From a checkpoint of a small mixture-of-experts model trained on Wikipedia.
Experts: 256 experts in each of 19 layers, 48 ReLU neurons an expert.
Below are experts of layer 2 (counted from 0) of a mixture-of-experts language model. Rows are named router (the router's row for the expert) and show model dimensions 0-127. Each number is 128 + 32 x the weight over its row's rms, rounded and kept within 0 to 255. Numbers have three digits each.
Before each expert's rows: a language model's description of what the expert responds to. This comes from a sample of Wikipedia text that the model never trained on.

# expert 51
Headings and markup. Equals signs and words in section headings (See also, Results, History, Episodes), LaTeX commands like \begin, and table field labels.
router:146133158148106122074188155161136164128106131096091132116141079173100108107162069097147106208184143212128081078126112088151156126183166105085134162117151124110171106137116137091098160119103141120057119147158154105091113145117136121158173111150134101097144122180155126095195180128119125090148113101164196112143130161113101182083133156140174108066121095080124138116093077184129134108165

# expert 47
Nouns after modifiers. General nouns following an adjective or noun modifier in expository prose: safety standard, signaling systems, receptor complex, dermatologic problems.
router:155156071136115123118166113152136090174165100143128073170138138103110145122094176123091130171117174175119142124197104099122134103153139105194167129065162132149147100097146138155124132149117096113080103146080130136164112193071109164076082102150151096125133137121086194098144164084174113094093089140167114094171056130134122106104163133081097075129074081136135118118096133215135140082133

# expert 13
Name-initial word pieces. First piece of a capitalized surname or proper-name word that follows another name word, such as Sz-czecin, Ne-rukar, Fa-deev, van, de, Summer.
router:096142105111149108089161057177161067137146073108137044122184147101104161126121168127073114151154104153142117108184149127084140108136150116180148078103118067168133116094123139057109139107155112134095097173043094134133133130133152144105123100133152190123113096108075127122143178105152124097195141156092072201087124124166124096130122105128114130103081106142084168178097125166144115125156

# expert 5
Numbers and heading markers. Numbers, Roman numerals and heading equals signs in lists and headings, plus prepositions before numbers: 18, 33, IV, "in", "of".
router:113099074156145135078169120158158108109166120192146089139126152148113143139186189100139067129143122128157105149204143105132150121146097051160145116088157133153090075146131111178130170135088102188131159186103102185149140130101136088157058070098128149160132162158119183103154156101122089111172132114092129097142144132141072104058161158108103097140139119105057135127142142159107153129183

# expert 31
Foreign name endings. Final pieces of foreign names and words, often Tamil, Slavic, Georgian, Japanese or Spanish, such as Annamala-i, Teimura-z, Itha-ki, -ska, -ña.
router:078164150135110101141132151145147126154148104155163086099169087158120144108126121151096073173157113160154107136152170074073149120155129088140076158177099088175090108140174118109175104107098121091136155091105109104088092168161076126110070124102122155150113112185154170177120156074168082097198166136091126164103132169108056117111146098118228122120161129121103114161177110159103128107132

# expert 17
Table cells, mid-word pieces. Mid-word pieces like ti in mention, ati in Cincinnati, uo in Fukuoka, plus empty cells, pipes and headers like Result, Density.
router:132122165164153176096119186118123127155142094102082128186161070103111114134129129156159106149077101117093146160078100132193137154139181085107133191172089116160192116130088176162118182077082145171129134122113156124156109172128153121181132096150071170062072105105129126139157142092096141117147136104149163112145133102184127184107122107160145156069155109095089137198137163105123084168126

# expert 55
Nationalities and countries. Country names and nationality adjectives, often in tables or after in/of, such as American, British, India, Estonia, Swedish.
router:111082076154136123120125164140087133102153117168137089155143153103124098134148153186108154136133152075126109139142163132174160126133132161162135123196143155139081161147127157183166197105065161195090091123153140145100099162156109100140063057166119119156104143149108174136145091113106063118118155114178084153131168132107091058142160132137137099133152112102076172056097109180157115066097

# expert 22
Markdown table dashes. Hyphens in markdown table separator rows like |---|---|, plus list bullet dashes and words like Runner, Set, Early.
router:133139120114104158127086142081181116093147115153122141143149074144134139117125100159170167110138098189165134111118101097187120175174173154079075172119109096081134082186050121170130181124096139164126107132144130184055132097102135083150104151114122147094142083151138090109068103143156147204088173113094159067113160142088118102087165164102097144160115123120174155154111103111101079110151

# expert 63
Articles and coordinate digits. The articles a and an, and the digits after decimal points in coordinates, times and table numbers, such as 37.36°N or 04:00.
router:165124130138172174123098151153108109162157085143161191063119119147151065103113092122145150170128125128167157153079173139158142092071141097135167114099174162102133116145107092141105152103090183152119097102092121154098154141160089106148084102170103174109053130195074090109153115180136076093071107129153120097114098079098142156141177148098132123116159189104118142120146111131074139165200

# expert 41
Name-ending word pieces. Final pieces of proper names and places, such as ston, ington, wood, way in Gateway, y in Dorothy.
router:116125126127056091134130088109136140127154107127079130097095079088121101144077160173036121168164182132072192138169153137094142086124090112144165163182112177179172092171154119032135144112141125083079118130142077132165155153139062109110134114135105124108125138128176157144156118120086091148138148148074133146173121136140136118126150104065153081150128137100082138089169168164095119115145

# expert 30
Starts after punctuation. Word or number starts right after a dash, bracket, quote or line break, such as Brussels, Newark, 1955, Un-, In.
router:113088114138094098089085132117127165179136147108151124203171199100158154104067160185177143140176127125138161092133101120110081116107157134170112157060167091134128199120110115193115163083100170199121163134077094159141142089155166076147109077156136186138112110095146107153082144152119099125148135148109085132115172146158099136126129096111106143088147105079059128114114175159151125139152

# expert 54
Digits in numbers. Digits inside multi-digit numbers in tables, measurements, years and percentages, such as 215, 206.9, 1895, 5,795.
router:133113123188117100121089174134152138142193139136104122151115137118139147160098166197140074134109084140177135164128152156133188135141081109141156157137136140106149156156149137224174202085092104197149086179123056149148132173165087067154063087112182118162154164113151158153164109136134098134133086141130105113102126141152135080126113109143146137112173083086076115087144130106086127160147

# expert 48
Nouns after the. Nouns and adjectives right after the or a, such as village, war, same, latter, 1980s, Second, continent.
router:130145113127123116190126104134076097130077155082172127054144154143144142122103110137094171135129067131180097136094145118097140149136152185109115103101085112119113099087138124099150126126174125112157083104173127154112119130157212205137103156149156104109111072162071140096098083127173160158179122142095170110119083133081129069184104094186118120111130093095172166163055121111158081140103

# expert 8
Word-initial stems. Opening stem of a common English word split into pieces, such as hur-dles, Wel-fare, compar-ative, often capitalized after a line break or quote.
router:164126153151141070162118109149130102184124106055121070168157120104099133127106160138131119135154148104151142088181157095183139136173134126141179141147104056107203086120151086144160164080158148118095135112127114125121139140181172126103129124165132148078123061136158104092136099084122134118161148101120111143120067062189122176102116115153147193087087125120128177191067147186152118172129

# expert 14
Foreign name fragments. Middle pieces of non-English proper names, mostly Slavic and Indian, such as Kr-ut-ika, Kr-em-lin, Oleksiej-cz-uk, Bru-n-ner.
router:109131184136093107164165157129136143151173054121102114133146102111099142154115127172130143129135135143106112149141149105134124153133082103126180170192094144211101176137164112037136192107110085083152122112070129110166122149084120091117167105110156145060173153137138091167164161160078118101152118190114132178123162108132138084096135095128167151098098114176189055102126112145101169116114

# expert 10
Capitalized name starts. First word piece of a capitalized name or proper noun, often a person's first name or name fragment, such as John, Tro(ilus), Rey(nolds).
router:092117099146166105204090057137170098132162083124158111172175173177145138123163134118064140138114107101121087141125143137110123160106166127166101067134160124129110123115089158149134188106141123169121122142135080212185146098139102146159067159128160160130146110187108115153156132096121096082101177147112080189102096120176071090091100121187110113130097133089142103142089097122163147127069

# expert 11
Nouns after prepositions. Content nouns and proper-name starts right after of, in, for or by, such as war, museum, Billboard, Harvard, NHL.
router:077103092123160163174102102164092112101162155106138171102135170163161086148167076119112167116155114110124090157135175107088136149056096138114132080123104174073128139143115135154152129200106171163131088133171146146092152110088152198088104157139142152135109119160066134124166140134137121091075191136147109088148028075105124132144138123135128083126183167130136126143061083134185112146134

# expert 18
Phrase-initial capitalized words. Capitalized word starts after commas, of, the or in, opening names or sentences, such as Iraq, French, Southern, It.
router:068117147090168148230084079172161097111112142117129089104160170175146117122180086086096131086126121063130069130102161130094135125074171111132092059116105098118101114106082146107156143153140117132155122153139115180152169104154155191136098183129151176148120100172116124152145121129134112154109194135099085158096090107167101098132125103170154144135138174089150084124089124129162143159056

# expert 52
Mixed table and function words. Line breaks, pipes, du, unit, who, of, and name starts in tables, lists and semicolon-separated results; no single clear theme.
router:126113113110154141134126159113127131164160127121082093138131121109140141122117152171186090159152083149151128146167136092113166086144117133160156125131131122146118135157122120246187234055056156205161112112078119142106087138117151097119062034167144172152146156131140113181145118127142118123140103118106089132130171130129096066102146142138149119085153096118056143107146124147109104120111

# expert 24
Compound/number word endings. Word endings after hyphens or apostrophes, as in twenty-nine, red-brown, Brody, right-handed, Cuckoo's, plus film credits like Starring and Directed.
router:109113093139088115111113150107160152160136106147083117162120080109141149077076150112160111150098165120055118162127100116111078124111151172091097164196111087151168180180147153134158111101128096167094110088101087161162092141178086094147136123124163119122184167122104148171086158123175108092109147062120096123161102122072110061085050138099120175133076170129177090119148145121128128178132

# expert 16
Infobox field starts. First token after a list dash or table pipe in infoboxes, such as Type, Genus, Final, or a starting year like 2020; also Th in Thus.
router:124068128087138109147145160083110147130105156138098185116143121160183190081151117150087110112202126116101109197101134142140126081152151151082099099110097114091126140145094101166202138113046193133168125112134135167125083133127144114080113060192141126151155168151141100103110075157171141131134060078088129153118125135149132060148141123064181105122103138139115136164089107128163106114151

# expert 12
Suffix endings. Final suffix pieces that finish ordinary words, such as -ency, -ional, -ously, -ors, -ian, and the y in very.
router:139185093134139128150143085048147136164154105137131101180135151144068142128116125139102115150138118154100151156125103152142164136113132165124110166176178181156137148100123106143169166100203095148168173147083149109204118174136104062089088168193084157102132190128175162155111086119101137111168123093133113143093141153178136110092114143135107081159169149166098083082197089119123087127106

# expert 40
Pipes before names. Table pipes after a country code or position, just before a player's name in squad tables; also list dashes, en dashes and semicolons.
router:101118126118070101092160116164129079119156138135083126112111174102156147144116119140173096128155090145146164112181125059133153104142088080179154082172152174134130130105138128154170167088148129148080159147087145121082114158160137163138071102163096111173165134050156158203146088103128121161146060168090100127141177141107170071143110148109182174124160098132116118165190142162095161167158

# expert 59
Name-ending letters. Final short pieces closing names or words, such as le in Merle, e in Morecambe, y in Allegheny, ico in Federico.
router:084129174187148193128174176069156117138157119102109077131092124124118158086102141152125118137090154124079167150115147129183177073105185150072143163176119144146156141130130119147175195118106126126171166119093126098179086169102182094168157141178165102153110202133143094177138112135092140181107092114134085126085164101122104126140177127124169092132205152175113124121124152153134117152101

# expert 27
Nouns after determiners. Nouns and adjectives right after the, his, its or a, such as same, own, following, remains, support, starting.
router:129150138146145084131095139139084117126058135094146158100122132122092101131105140129161135131111118132140187155113066114112135150197103201120110105112139096078148102060137088141138085172133098141169105143096109154136118139198170177173179093142188098148105109120058081099103067068145159160132106148151121070114097108094107147164061105160098132119111135156195166129119127072150103176111

# expert 33
Line-initial field labels. Tokens opening a new line or infobox field, such as Votes, Website, Genus, Population, Sources, History, County, list dashes.
router:128114104147141119104121152125109156117103140126174110192150117185112143129136093106155077077198156121128167114112089149172083106143175064088162152098130088123030125136146117160146100167111097115152150106161118081100078177091194082090146073166134153132144144121128157130199128143133129101111139134087162128118127107137120152092081156105163131049097064153134105124048178112143125113156

# expert 35
Table separators. Pipe separators between table cells, plus semicolons, colons and slashes in stat lists, race results and filmographies.
router:116130090161150104098100142139162125114162118141126151128115168137159179159114105095179094106146122162156118038146085072166122130119098116161142071196127212149111168140124151112060082106157155060082153129111156159108104147173104146159066101120097122195167125096112093150109110121126137143115057159085145124115169151143128130152098134139131202140140110091098104200172155152166158116121

# expert 53
Coordinates, foreign letters. Decimal points in geographic coordinates, Cyrillic letters inside Russian names, weights like kg and lb, and nationality words such as France, Swedish.
router:129098099114144145132118148118127132178154135120097108129135123105158142110119150195167106145154101124166120159154148090104175100136137132158161137156128124130104108146122122247194197048063166229146134123090098144106093158107117092110059036173139150153160127123149112173146105149147104139162091137112077126113167123146098072105130136157148119090158109113058116119140111139112106153113

# expert 29
Table cell openers. First token of a table cell or list entry after a pipe or colon: dates like August, durations, Yes, Episode, Miniseries.
router:115052145194094141115089144080094152143117152099126156139141121115151123087143120162100144143105076162147095146082161135116173133126148165191139149144118130127154152119130083186141202067081175182160139095087140182149099089148126090138073090165124174154156181136134104182115092118117154131114137173135063174119149173137080133175162125161096087142193111105059097130141123110113103126118

# expert 45
Biography born, table cells. The word born and opening parentheses after names in biography leads, plus pipes, commas and digits inside numeric tables.
router:117116164132129106082152197071106149101090137136141155133091069135139116090122095116177137144119097118155142149087168111154184071111147108090159158094094142143167170128131178124111124139114192140115089168125162140082105170163196123104118123169056083134097160089158130126162076199150083141158114138147081110186180126120065131126129140083162173102165106153110092132120177073111093108150

# expert 50
Closing noun syllables. Final pieces of nouns and adjectives in science and taxonomy text, such as form-ula, lithosp-here, quant-um, Chape-l.
router:156142147091147158188149117144145135159123117099131126134134088187097162158091167152113151120124193096165107153108098095170189132134150103093150133149081176062142106169159177136120169118137116063120152078062074155203083152145053133148120138127168095150125171134180166122176170085170166124124122116136138107159120069118098152106124059138137125100150184138094098117161105159087112132133

# expert 46
Word endings, sports records. Word endings such as Examp(les), Sing(les), Excell(ence), plus closing parentheses and words like Championships, medal, titles in sports-career text.
router:173167068133153141106107160190129128138126121142097089214136150119121158150082144115160155127124126117129131155155097101185139220181109144136143148161126191148167148082116147138169157103179142151131128141107115112125105115115143150141167106222138112083178141066201110070190054118144163113131094107143127135085160074111124129132127140163130095095148112109098079103172096133118114094089

# expert 25
Section headings and table markup. Wikipedia section heading words and list or table structure, such as Plot, Personal life, Career, See also, list dashes, table pipes.
router:153126147135158114113047097162198165081118088157087123076191105160104122131105132111141147132163127162094086123078101107165094180147155143149091115086138114093137132144144159092127176091217076124077155195186148128157105138172158163116110109098093131087169100106138140114169136067122118114062140103139118083091135187101098138130145113164136129153145171143109174154113136089143089091099

# expert 21
Sports and table names. Nouns after numbers or names in sports and list tables, such as round, times, medalist, minutes, Red Star, and No.
router:140112098124160118089143190130142074149121111132071087149180176130093148095094176170117111108113087134110114147083068105141109171174123155149085126123055111133143148112145134159136178120132105141153069121069137155142118171146137157132147125173196206119201143056152114113085096118146149121094124152145106166084175145138146123153087118174132135151140122142150076168082135149185101093061

# expert 34
Name-final pieces. Final pieces of foreign proper names and Latin words, like Iron(i), Hiber(nia)n, Osori(o), -ly, -ia, often in sports or taxonomy tables.
router:143161142072091144139122178101128158143141109131091114186112071065071129105086179158129125145102107129142102167109133119101142134160163168131158203168122149170153152096153201118153171079124078107095151119141103135113098143135108144101153131146111077120094177091148179094126099098104172146161132090101166155142201160165112068102155089157150152165104070080079147090163160155106157090114

# expert 44
Line breaks. Line breaks ending list items, table rows and football scorer lines, such as after "Ball 78'" or after coordinates.
router:171103164124169129110136166102095132156145103143114095150147122116169061088089152171170141124151075156180120086155170104166105132139123113175159128134134107126123103114133148189115174108032115183171123093121086125085113168090130089145137053177107180164135151097150064170155124156182121084164120157094111077095150102094157101152099095178173089106161093100109124116161125121106148100151

# expert 58
Vowel-rich name syllables. Second syllables of Arabic, African, Italian or Asian names and places after Sa-, Ja-, Ha-, like Sal(a)am, Om(ar), Sud(an).
router:055095151092150136158101141115121113102056151093097158105028116159083165120162063169099111118116154128109147137104147101156141097174130101120084153180092104142107145183121135097112051112101106110208117111163113141080077121154136112099136138109104130147110149161173159150120101180190074152107140154139183122139146106153121126127166097092163178103154141099168132153134157179091131102079

# expert 57
Inflectional word endings. Word-final endings such as -s, -ed, -ing, -d, -ized, and contractions like I'd, it'd, mostly in running prose.
router:151128148168134116099172137096186206151165115164150118162196065117160080096145156152106105101151142119175140154140096100103143126146093147144095156171157158174146124071155145148160172073118134119109176096082135113122110066121102110115140132125083078098114169152160084149151092097062111134108121069104162129145184150136100052130137128133072123074128107176063104081111164104127125134097

# expert 20
Score and number separators. Dashes, minus signs and numbers inside score tables and lists, such as 22–25, (−5) and first-class.
router:151179106106174131166061177116115141170127090138137137110081113118140147104102130175176095140126116126161091173147089098093101128136108143119114168124163070147149118189153143204176173078114165153147070113127116159088085148118129063147107073144126104152165161117158091163094085168147100140126152069168139102133169167129138064146175140167174092122147108097062147111094124120099092069124